Below are experts of layer 8 (counted from 0) of a mixture-of-experts language model. Rows are named router (the router's row for the expert), gate (a neuron's input weights, with its number), up (a neuron's input weights, with its number), down (a neuron's output weights, with its number) and show model dimensions 0-95. Each number is 128 + 32 x the weight over its row's rms, rounded and kept within 0 to 255. Numbers have three digits each.
After each expert's rows: a language model's description of what the expert responds to; "gets" lists some tokens that make up at least twice as much of what it gets as of all text. This comes from a sample of Wikipedia text that the model never trained on. Tokens count by the router's weight.

# expert 43
router:091086160092098096110159094161091159162100130160164160150148093097164086095164099094161084157165091090155162167159095162162155130162154088126103091107168091157103167119093161093147090164099161094101088100095151090164088158164162158092094158090095124160155091094099167118099161165090122107
gate1:122097139146092086067094044124133131110128205064145130109171098125129171154153123118118120082190152074145167136145025086143150118139104047118148104165169113109141193133094137133138123170163161093108097103113123107139129096175152172140130119161137141127089150110113125187122129117115124126
up1:123092127113146112161124141148092114156128074143088104150118124158167118138132013119083098128140150163136101149123132128187139096090136160174131108149103162140119108049110101077110128140128147146154145097144180132130165170139133093117160163123139093083143042115085121167090156166190160204
down1:086123166084098080166159121181149141115115177133178139200136116179114083153049149068148147092119147105161201118112111130154155152177109108150133165148143154181077164114132162131169114178177096140105076176135165098110128082137119114152117106123113096127156130117129065098158162093147153138
What it handles: Word-final pieces and people nouns
gets: "s", "'", "er", "man", "years", "year"

# expert 47
router:142072142117128135070189118142086124145065099168137159135145124089203114154123124101162112110173123132133140195168130175164111171127107065077123113155129089132142148123038138068133134165082144112148118107100103126182105149130177122124057137100119103124117121121094162144134188196123114150
gate1:141197134112096205109102090129134099098057162140143122079182135116158108122191143084159132127195141097141145101141107162214108111151135177182150061109125149157117180110108133136105119163052144121096151127170091154112123148133146183129166104104144131121176140145148117142131117091099108082
up1:123140105146082110104190120184156173191181209186110121126124107171131132087110136098129131128112117109153148150141148088082116178162134174163097132133140171099148101167107169116164096131232078119095153153100150090141127123099176094115154087077149112114093115104096091086108163123145110133
down1:177123059177119098124134128156159130128102134121128160086114179079133147168092113138073162118135177076148136211144112101087147100125072158077124067127130130090108114110154155141170141085179125156163108140151100134114178103161149126173155151157132064149096079202140106140097138115168097157
What it handles: Table cell separators
gets: "| ", "; ", "/ ", "); ", "Synonyms"

# expert 18
router:103074150115106125116143093204111140142129123143148109170129102118141100072177117111134100158200086048158122124175110225170145101150184058115114106114121103136106170111095150106117102125121147131123095110096148041128107134141141182110080142088113145134154137085122145121097136174091133092
gate1:126054099078047094099111128120111111118063067113160037173141102140132155120071126134088095132112159153115109157168103112124104154104115115147134144076156143156066117117118174083095119115149091108130177118141087131144135139147144168122153132073127153128195129135177136190085130168084125118
up1:135050140101100097103093144161140138075120097086204083109096146112123146127122157075113124093108110135121139147101118093135142175160088153041138127142128083130134105104108113137179198108143079133152142151105122155174169112115135168118142091143160100091169127109084172158195109174173099071
down1:158144102119131134160103101117110043105121094120108067151130144033118121130098170177125094149140156104130096067123176058092084179150117116150141138089126163152118139110171106072140071162119076102082146125131047163153128153125099101160094187158153121152127142107120176123131113106140158117
What it handles: Table headers and cells
gets: " ", "0 ", ") ", "1 ", "2 ", "3 "

# expert 50
router:101093157097095094105157091163087153158099139161157161147152096097160085092165099097163089158167093091150163169155093163160154144160159086125102096110166089158104169126089164098148095156091161095103088092094150089162085157160160155096095160092088124164155090094091171118102162167090104114
gate0:103079180127170140135115170127118119128093138143157155180144108148112079121114097114147112212169148100179110182138097095177125142127134126144113095014121118150115133153077103111106117139187168149111127097170060075126097173116134102112142114158069139182129074113095159133097133150105101140
up0:104160071150120122109166126104109178167162145094122127160150170183141162178135150151149144211088152154126194135128135132146116134177156137118076117086097139101169097039137109127161162123121179102126150154153126091101117095123131111086118119099145142164178181100101133133188149130098062192
down0:134161145082100128167149138126155099141167097084072189121163142131195128102094145109105070137132126124150110100146143174145131076109179124200120161079040142121103102136106162096085167131138156129141092126111109164165109175096089183160090173126096154069181143114125105162111179132124103142
What it handles: Hyphens and openers
gets: "-", "- ", "that ", ".", "M", "An"

# expert 22
router:089087157093096095106160095162093160159096138167163154146151094104167088089158096093162089157170095089150161168159095167159155151164156092128104087114171091158099163131093159095151093158093160097109090099095150086163093163162160159091094159093099120161155093095098169116097166167090112104
gate1:170096134121153067153121129162072176140164156143150148158037117144125087084128112084165124111126127136140173129150111160147188148158105134124149151092138136195071108131123123133113155121148152090122107099150150093182113199097158125105101094121137057117134074114147132065132164151107043165
up1:123083108151089158124168109139095091097147073111100124147128150147184065150146158074083104158125109110125075172204116100139101169118140130119121143102118096159181154153189180129134084079144105141146126185126154118104147061159098075161065179152159095153147135126114138156128123097104186106
down1:163117199106101109120147069132206126096135048127165123090091092077118124134133172127156150123175136113080092122115131136123098109164106149177134066083202105049109135152167121141105110177085117113120149090106181160119123158163160180152107133129165111150113100126168099154125180116138143110
What it handles: Direction words, determiners
gets: "the ", "(", "| ", "The ", "is ", "- "

# expert 3
router:092060173090098123083139110164112126126124144180175181126155111085180117130154141114217117112141141120102154139199070120178153141128163113103127089109128083122084182071088155120150131159090147131102110117121137116148081168133143165136046120094115137189111149109134139158098181172129128109
gate1:123096156115025145171107099117148101198094068148178139136126180126150133129094131144098113061125126128124162131187085136123110143081124116131134125046103093129164086092120209107083171131189129122095146142094140157145124089130157161125121104136116159131131169144116076140113125121119071074
up1:083121135128124150192145151174126123093149128104127090131094118137076071112134125147079164131146117120126101162078143141190107020110111128159144142154119143167162162157089086113137128143106117159246110094125151076067143099121106119153109128078158184133133120144125157097148162147156158173
down1:154099121080116119097152049151133107180148148105112104113060115135128158116140087115114138083170147153072152156112154152090102135063099169149100111172179133163098153187174152124164122105141151119118106089147141185104140128127053114123181161122102164123178148096033087156120146117128124140
What it handles: Table row opening pipes
gets: "| ", "==", "|", "== ", "- ", "==="

# expert 58
router:096087159095096096100159096160088158165100134160160149149148090102163088094163094094160087156167093086157154166161092161159155123165159090126112090108173090154101164118093159099154088161092163095106084104095155085166093161162160156093094160093101136161149090091094170131095160166091138101
gate1:136089146117140149127116104103118112135118065124135115144122148126108133076111156169105135138160115094134077118143116170120171190199116117088095071065135151135125116157000146083127114103076124123126125121061120079151136120133137128062103134130119071102113068129117138127116125144089140104
up1:161193131122107105153160134131102115155101095106106121159142094103192115189105126078130068108122168132168164137101097117132126148077097136088169153203129120112134182078217140108171154172195168170160098137147147147104120159156105138182118113103091126139108149144153156161102130132136057108
down1:142093093123154108108109125143133112069168134097074112218089074102127147154145070123124159128119135112164083115092185094130199110096102127116148141097195131126158151111126104183132168106114139113133129130120155124151128109129111099105169134178110144147124191131192195036166110164159141149
What it handles: Numbers starting table cells
gets: "1 ", "2 ", "3 ", "5 ", "4 ", "7 "

# expert 61
router:121116149090056115101134100169127128202118170136143118176134115120229092057133123059137116113131092100163125131127118186134130113122162094139128060128158103163099172123136170123151106110074143055086094124086111122145117181138140181137132168069136160156163121142129161117108173145115146115
gate1:099143149185133107063072067204133114139147154192148157118126097085132090136137127180100133115107099113188171108167163127160094152114140150188113102095195139088108152161128143155146170189159153085181158124157075102103148100128151122134157109155126137182146114118059148121150116131124174121
up1:103106155139098105203136159091083191123101061072117124064116115156149149100127122117102145100159103149112148105097094082104173147138098154105132129095098118174177129136077164073098116147111158158099111124112139138103153194140114116093114049156105095095060131169112057131148154134126114175
down1:131182139098134114124092173156117130140099052105141120107117099139107128090139121129224083092178101119119111159069116148167192140137082161154087130102130168181120096098113198126101089202105132135098163138102114122161108117129147067117106125109190085185161104158102145115102124103108095104
What it handles: Codes, units, punctuation
gets: "(", ".", ")", "2", "N ", "E"

# expert 29
router:095082156093098098098162096161090160156096130162165156146154091099164088097161099093162090158168089085148163165161091165164157138166161088108106090126169093157110165118090163094152096155094160093106087099097156087166092155163161150091096160095094132159161092097099168129097161169094125106
gate0:106144134109111052085138139112152137216134136174177113121108129096142099168137176074118143117110109124255136136144107151109160151129133136179121099107157100146121101186156155088106090125168140170148173120102125137146085173181142143130054141118066116144120134122091126161158152123115137132
up0:133153092161111075071180127117128115135090137136141136121151097173168109167166177029086166114076106102138141113085106116140134125167121123159181131091183103099160104131105150137145081095126115145168096117107184174106117175113115128166090120107077087137125111122158054195093090131119119165
down0:100103121121149111098142125121159139168180180126098173113087146148129111076122098193113157110141157187123102110164130177127122144060143122136138151137176104127132134130160160167109120154068158104110096106077045109141134176173137113086162167063098143093163118193111106073102159100113097188
What it handles: Table cells and modifiers
gets: "| ", "a ", "and ", "high ", "their ", "mod"

# expert 15
router:100087158092098094100160090160091160159098123163163151151151095099165087095156100091163088160170093085148165168158095160161159141162159094113106091115172087154104168119092163093151094161097162096103087098097152090164091157162163153094092159092095139163145091097095172111094157170092127109
gate0:081100140137105163089209088114087149193155101160102134143164142148150157068112136129204056153128089047117169168151097159105111087132167105104095121148133110130117154150176139145141101112132172124162137115142180127133118115112123122144144183143120169144113084115128139163095149184092094053
up0:110166097110033104184102101121125175196179077172094114107179143148090074086131161129108123186117103137149133148132146142111141140113172083132100130067105151150107124104111104122114138167079112189142140177169136140152186100115146154168102171110166158154068091123097140117181142106137145123
down0:143154122077193128144163139197112158098138065130110114127141168134145128122114154117119153096145117100098173130151051143065059095134142159156069128124123084180135108146146155121142118167119169156149120143094129095143190092171160125112059122165110079181087155150118072123150169150165158094
What it handles: Sports event words
gets: "| ", "first ", "\" ", "é", "est ", "8 "

# expert 34
router:098088157092092095109157091166094159157098122163162158149155092103164084097159099093163084156166092089153158167155091161161158137161157088128105091114169090157102165125092161097148092161093160093106090098093150089163086158164159158091096157090094129163154092095093168119095160169091115106
gate8:141109128160104097143181120097123159150106162148141103140109116126137120138189129026107079168138145098227161098190137132133154147164129127148117064164108096156114154079138144123122160092149099079174127106081098160162135137117140158145126117097154095164091099121069206105149157104162096137
up8:116077136124114162179147155127146106120092137061119150145128160112113148174172109078154110117082085146206122129124090111119105155133122123114132038197145082152100084155160111132137079152086100121128137136111047122119100126140095120074182054175166113138114156131122137093131171121147120064
down8:180180135149104148144147148117113152132078160137083163132119151150123148119133116125132140143151172077103176113108118103041125083094153122092056150167113129162142073118184108101119082138156099125143083184194175124127156095126184162118071154155136125130096168131210098150126123147156164173
What it handles: Table pipes, separator rows
gets: "|", "o", "e", "es", "It ", "n"

# expert 27
router:095083164095093098103157093162091156155092128161161167151153090096164088094162095091164088161167089089152155165155091168159154119167150092124104093108167097156106168123092161092131094158100160095108088094094155093165089162168160156092097157094095134160150088097097173122098158163092118102
gate0:108133182150117174156179131186086200154085166115117157178090151109156093117159093104122108153118119120116132117080078178116142078153139102130163091115144149101098097087102120080181116160149142117167082132091103139128124194042136115117141170117082124183153128152099147098097196140131154146
up0:124156122127124115098169167173112176161138107094070162168104120159132150179125135173110161113137144142132047076149161163094130129115147130139153150158139107091123094091121133096191113116087076154184131078118115177154119125120109113126144147135101185103121109132156074081062170091160217172
down0:109135119103177095166156181125075187095126158107109130106100128126152173177088144077170120136111184126111174150110135117126175092121097132076210080144120113146125084173135093139094104145101144103111078130071143109149110140082118035092095140141162172147130146134093120164100117151107131061
What it handles: Capitalized name beginnings
gets: "C", "H", "Sh", "Ch", "St", "Th"

# expert 46
router:096087157088097094108157092162092164156097128160159153150152092101162083092162097093165085155168093090148160166155095163163157129166163093120106090111167092156098167121094159098153096153089159094103088097097150088166089158164163159092093162093096128165149089100096169114095162166094118102
gate5:129120099147124100050148123099156124149144076143158065167073118116113114125167111087152128173135065115187190133141077142188112138159171160125109062118168090126114153107185146112128101114099176120122135127115211120161097149160111172120131122143120136059151079129140109158106169188135106118
up5:111138125086105173138107157164095176138121115155106175164110112176127140152121142137107145154162113115151124071130146167149154113162085096049158125102122153165168121163171147094145148107064197177048143111141120169119130039101078145110111118116119114098130131093103148106142153169080084194
down5:145094159171115169076170118124155122146186181108126140105115119158124137204092117153078180122106093088157114092122092124139066156149115136154137089098155152074105090152139147118086153106154119106130082145044151135150114189108113148100064077058129112132142173113132118148090115074175134131
What it handles: Mid-word pieces in names
gets: ", ", "s ", "o ", "a ", "ic ", "o"

# expert 49
router:095087156092094094106155093164092161161101124160161161150150090102165089093160095091161087155167094084148158166155094163162158137163158087119104090109168091153099166125090162093148094161093163094106087098097151087164089157164163156091093160091096128160151090097094166113097159166092121107
gate1:119097166085147104113128147153157173178145101150147190219153150090130096140185181147171107138158115137150177091113113088144143198134101121113117089154105119127123111194101178128112111138092110102121119131133147091194130067112156157096115140087103155171100103097164159115138116163038132118
up1:093104072076136113076116122193185113128072121128105133096151128122130123164089155105122088156099148098161161130167158081075151105095131130098142148151142178050109156159107168151140203051071140101090118104098082180127135127151112118140126133085136128137079154117080130148102126084075108138
down1:129150106082084090165160145096136140136105131132157082113085138105106143115080140181187092126169100140045134079123174098130098098160106067165133144099124121180122148090164203083125095154085131113153083135145086127166070118131139105119084136099146075118109126111092165147135099153110045112
What it handles: Dates and re- prefixes
gets: "re", "s", "\" ", "Re", "6", ") "

# expert 63
router:094088156092094097109156095161094158164099130160162154148152093096163084094163097095162089154168092089152161169155093165161158136161161089124103090104169090155108164127089162096149096158094162090108090098094147088162086160167161157094095157091096128161153093095091170112100161169093107104
gate8:128137125125098108112164116159114177184081143178133165221148117124127064152135164152167110096170114079115120182151141165183176115117122079151074094152169076157100179130100117092137166156101152087121174150119140120156118073134167141085120107116118119142160109126076167105135124197114083117
up8:199123127163125082135098182136127142122196167138124197030112144094116174140137136159140132106091054157145102134173106148134132150120160099151069155134158104109113085166131084129139153123174074135109074129106118132176159099118125093134173121104116147154218088131117131117113099118092096105
down8:139132177103173070189136134159182097055173107105091114110129138121049172157098154125105164125111133105113109140138136118088122148166122152121119090133149144134122165151124103104168119131158082095107108175201198118098141136202127077098165090141138135130130067111157113109087143084065091131
What it handles: Word endings and conjunctions
gets: "as ", "that ", "es", "is ", "e", "°"

# expert 14
router:091090161091093097108155094164090155159096116160158166153146088099159087094162097094160087157168092086151156166155093160163156125161158089115103091101165093156101165128091159093142093159092161093107089088093153088163093155163162153093091163092095131163152090096096169112093158166096118108
gate2:115134178158122137121135132129162156173085150099152138178157100110120121119150104101166090109124142123125065121139133205108154154131106107157124141156148112145084138129114111122181144186067174152131077141110124082198113134124137167114118159070113135130179167101072157003080119145106117092
up2:097141133124143167109139132061137144153101107115219078099179132185123156115118156151138165115124144139128123085112118134133133142121095170153150144138127143187081139119148093180119160165069135099104132187111160129162139127152144197090147113135122096082139153144009087149164103094168140077
down2:142093097119130168094066096160153125115162086128166090153124119167152171144100134152163159127116121154145110131113078158142148117188131082118113138137127087098067178175176099142112183095168135138111064106090120116094160113096136169063121123134130096084183108099155122193118194192153162156
What it handles: Word-stem fragments
gets: "of ", "d", "th", "n", "ad", "end"

# expert 20
router:151095140122129039128131097137092138139136125120127153145143119114105132134129082115161117138224099136173169128167067149152164083199132102158102136075150097167093131106066132100137142152044127107081062135085096109156147125143150156097119138119111104128164107095067147069103150128109084103
gate5:124132171173132052110102125113138195176095081097138136142121120045121107149163127142109094123168098119087116146127138156157136078111189127218117145134104136183172107119132165164123172086103091126147119122131060119085132112069121181116125156134133114170143091091099137175150143115096104068
up5:071094145116099160114122116132105083092180159156119073049109129197127170125128183158133145147125150186146150133134120111149104098161131133105190136165089104055102156142062100104125099142108140098149099083162122132116150212175164179155122153143120158075107138088147098082114132151127096119
down5:074116103055137152087137127112065122104118227154147177129055150180085107115120138144078142120122149132172107118086198162136117127121145129091114129104122128079097114189139138073153090117135167104142129092154179128129152148194184127150135127151164137133141085135150121146084108150129174179
What it handles: Given names
gets: "o ", "i ", "a ", ". ", "e ", "an "

# expert 8
router:094089155091094095113158092161094159160103118158167159145152092095163084093160092094162089156166095089147158168155090164164160135162161094115101091108169091159103161118092162097158096160095157097108087099091146087165088158162162160091097159089093123159152090095091167114094156168092114102
gate1:074156138084098129153106104137122082166159112186127183149148119086160166074118132054151098115128117121159143095101080093107110134124159165130110130125155062151141123116075212109115158116090124131164129122114169137124149143172189175092096138117066201176136133059131127140126171147107133156
up1:141120134129143148108130122112150075141160173150149087130161102102192143119082176163082118074114163060086124106135164124139102153132138171157175151096084137151147150153128176135127160093104146169056085148153186154201136100116163126205141093167088169119082112112098095128099110153113076138
down1:051110115207120105167117122117180095075137107085100138102112147082169141096139080150123110140175097155163189125154115155090145112140136139148063138151125081100147145129125112156099131098207158089183088108140177160131189149152152162160082095080091158112083129150137100155122139126119110086
What it handles: Subject pronouns, verbs
gets: "he ", "was ", "He ", "also ", "has ", "ers "

# expert 1
router:091088157095094097103157093164091159157098131164162163148150091094164087092163096095162087158166092088152156167158095163160153133165159091120107095110171093158105165130089161097146090159091160097109089099096151088162094162163163156092094161089093124163151088096092169119092160165090121110
gate1:099093169147128149161136063113136122120145158193205149109102098126192123061148108136175155149181090096143103144155125145070167119150088155119081159116147121158081214094121116096141092128124098125112140104068125149144114133102147098067132162159144055122123131123108125162109164160100125069
up1:052108109128071153143228112128091091105154141219127118111133141183125157082156171141145151092142121103097113111094164147100152045154134105181106180115127126100122144165150118172031102105103101102145094120133140141154171103142162110093132124129149114122105114191143127135113128130149142150
down1:128135112157120129181105105122121099134168142159126196151088132123129095121105132139100115073190155137138005098142193129115140160103149155122114121087148124176154159153153140142138059092116169106139073163101156172108109110098147120064139095114145125104098117091079142079095192105140094093
What it handles: Nationality and country codes
gets: "1", "re", "E", "American ", "dis", "British "

# expert 57
router:096088158094095096106156096163090160160102125157159154148152093096164086093160097093160086156169089088149159168159091163157157131162167093127105092107172090155097163127094159095154096156095160095105088097094156089164088159163163157095094159093093137161153092095095168115097164168088129109
gate6:128092158117120089112117135141159122094090160150119128127105142109138038143196111102166112105212131116115085123103106160142131104110179088076118079140140088148103116109143185159106111146172116076160068096147178105133148084168186208062113107135095106106109100101138138166128110144098146151
up6:136137155149154108174109126148123149112131119129131100074087152075124105073099179145117114144157129137161136111174131067119131237106101129066108130170097110095069139066129192095104080116145109159112085070130123118082172148121091175075109121128124138150122111093163128076168126142157076146
down6:125120160099156147082180150055091122159095189065171149149088144164154116071088153132092140125130060085146116132157163156131125105154065179080102130183111130127120178090098091124102121205108115117130099081140141171124137131079117091127122049125140101092148135114149137130128133080114154140
What it handles: Compound and adjective pieces
gets: "-", "\n", "new ", "first ", "ing ", "\""

# expert 54
router:094088160094096096106157096163091157159100134161161164150148092101164091091163098094160089160167091087151157168158093162161156137163159090130108090116173093158104164121092161095152094157096164092103087096096144087162092162162160154095092160090091126164154088094094169113094164168095122107
gate2:149136141080108101099135052166095144145159060194157101101156129125141094121074127083125162123088150171092111140159114119151115139158124156145150091110136080193119170164146161117186121143111152125175121127072188139152046133120079129077100145112052159112102132129121131092110087144101093108
up2:062135140167115118101104144153131073094180120153135076112076133143183098112138088152070113107133096156136070120203163119087145099131148135167143143185168117113034163152118110128080139119121136125101083153126124129109165145136123166201131096094160177137201120158093133105109113140084140141
down2:212100108107141120071157143130139094142138130148192135122149100117157164108088145175097119079116090104096156129156098145145172096156143138136164131146099133149097152093171104086131156124096137163075208093178171145174186127154086142157137180118142085125136120164148100074158158152075159188
What it handles: Mixed: the, accents, digits
gets: "the ", "9", "N", "one ", "V", "8"

# expert 52
router:096087153094094096104159094165091155160099131159160159147155090099162086094159096094158083157167092086153163162156094164161156119165162090122105093109171090156101166116093160095153093158092161099101088096094149088167089157161159152093092157090097127164153089095095170121093160170095120106
gate1:104082131085090143170138119141124138151163054155136100116131148111183145111125148156163121141146110128153142121166119117220140152079111107114093092109146121135079124188109111076118108111064113123141156131097087146116066192155101141098111126096126110183163053078176123098105125134096201170
up1:175088175119153132112149112088159167147155169121158157136147120112105077148074129071141089108158122139144118134174162097047091070174155136110080146142120124126152139121149079131073084108192137100144144123144066127082101157144127209112116147122069130138114039160107121141156119164107134149
down1:168078146221078152122157155150133161189108107152097194182125127137127109124134100133136120124089121124083115125161193101153138109131174142112047083101109151178121099074116141092118116196111087115091124119137125090140149080155164086113089149116108152169159132166123150104195133142177129141
What it handles: Hyphens, non-Latin script, stems
gets: "1 ", "0 ", "-", "–", "2 ", "30 "

# expert 26
router:084117134132131130050180127161091149126111153171144145188151108110179057107148095097189097129151084115155165139170109193143135143186136082102098092099146107130130132122117133111142110174068132128082117105078107122129076149164169119095096140077061170152157130093115135078118156170101145101
gate2:060121112078090135126146134145123069096135082060122112172170086120160165078101126151113096102165121148100089162139134153139117113179137198141115158106112113150102169112055124125099141117097106120129152106090128112185145108096144098165128116142142136144107201120150081067080139217143126079
up2:082084154087165166107120110126112133137109178075172117170126106112141163139132102121173160157083083118121160118098100116090103122097113152160149146152158126166143095206149096155054147173191191137135148108192160129142127205183159101170127090099111109148083103155136130158179103126125105108
down2:083141139106134099123164165140144121136159112088104142158121136123120234110131087085174136140108135110180130148058083115079097109104117072117098101165156161163161138155119131175120123178117181128178131159165125132157140151160133098178135148087118118129156077060064151150145060177152143137
What it handles: Colons and separators
gets: ": ", "(", "; ", "- ", "– ", "); "

# expert 2
router:095086160090095097102159097159090160160099133163163155149151091100162084099159097094158084158165092087151157168155094166161155137164158093119105092110172090156104162128092162094159093154088156092105090097098146091164091153161161158089093158085097124162156093094095172119093162170095127104
gate1:143110104138120058129201098098099171154117177099154074147184129099139128089148106104185097124124086136129163113132151196123123159104111137095139155159067117094122155209048104127143134145133143088168121137151147102118080127166130146180076146065115103144100138136132101138092071118135093172
up1:141102192127147178109136099077148218128140184122115116114206113130186147128164131139136155105134135167092103126110129172129140105101157122047170163119117114105107175146148148123199119109143197120139144151128110114138166070141175148119074093155092087159112176145148144172126110141119173181
down1:117143163119147132126108093169115138095082133133151187064167108126103118173149104091111112079095158144110093078164142130094141134158148128164156147177112104136174183148131114129144158149132080109053165124099090110154130179068181128118162195090072121164089148130108136188123174160112195117
What it handles: Year final digits
gets: "0", "(", "2", "3", "/ ", "was "

# expert 56
router:095089158090094097103158095161090159158099125163159161150149093098160088089161097095162088158168092086151156168161096162162158134163160091122106089111171091153098167126089161096132093157096160094105088094094154089166087158165159151094094159092097142160159084101098167106101161167094112103
gate2:148100128164166123132227116140114117120182132132143144079061091140149092135133116108149130190108115155191109123159096164103103182116150115150097120141176109109149147124132128083115146134074111141103099032102172106082104140173173148091115106127134168098167156161069122122121139136063081104
up2:185113131129142066166130131139100099088123129074112053104167105188146128139097075103095103135104125154095129160136089111151162080121160122156073103206169083162124127112113156139102139121170130174174102161150117088070118148144096079112085205126168061144135110116131127129154133116159112082
down2:093149109185136094098027161124104131109140108137107108150145101126114124142122113107135111066099147117107168192119145151063169099114085149112122139176146095116123164077169170130160125172122118150105191133111181119157145105123168115110121077158136181121071157155177183164096102117047133125
What it handles: Prepositions, Bel- stems
gets: "of ", " ", "in ", "for ", "from ", "to "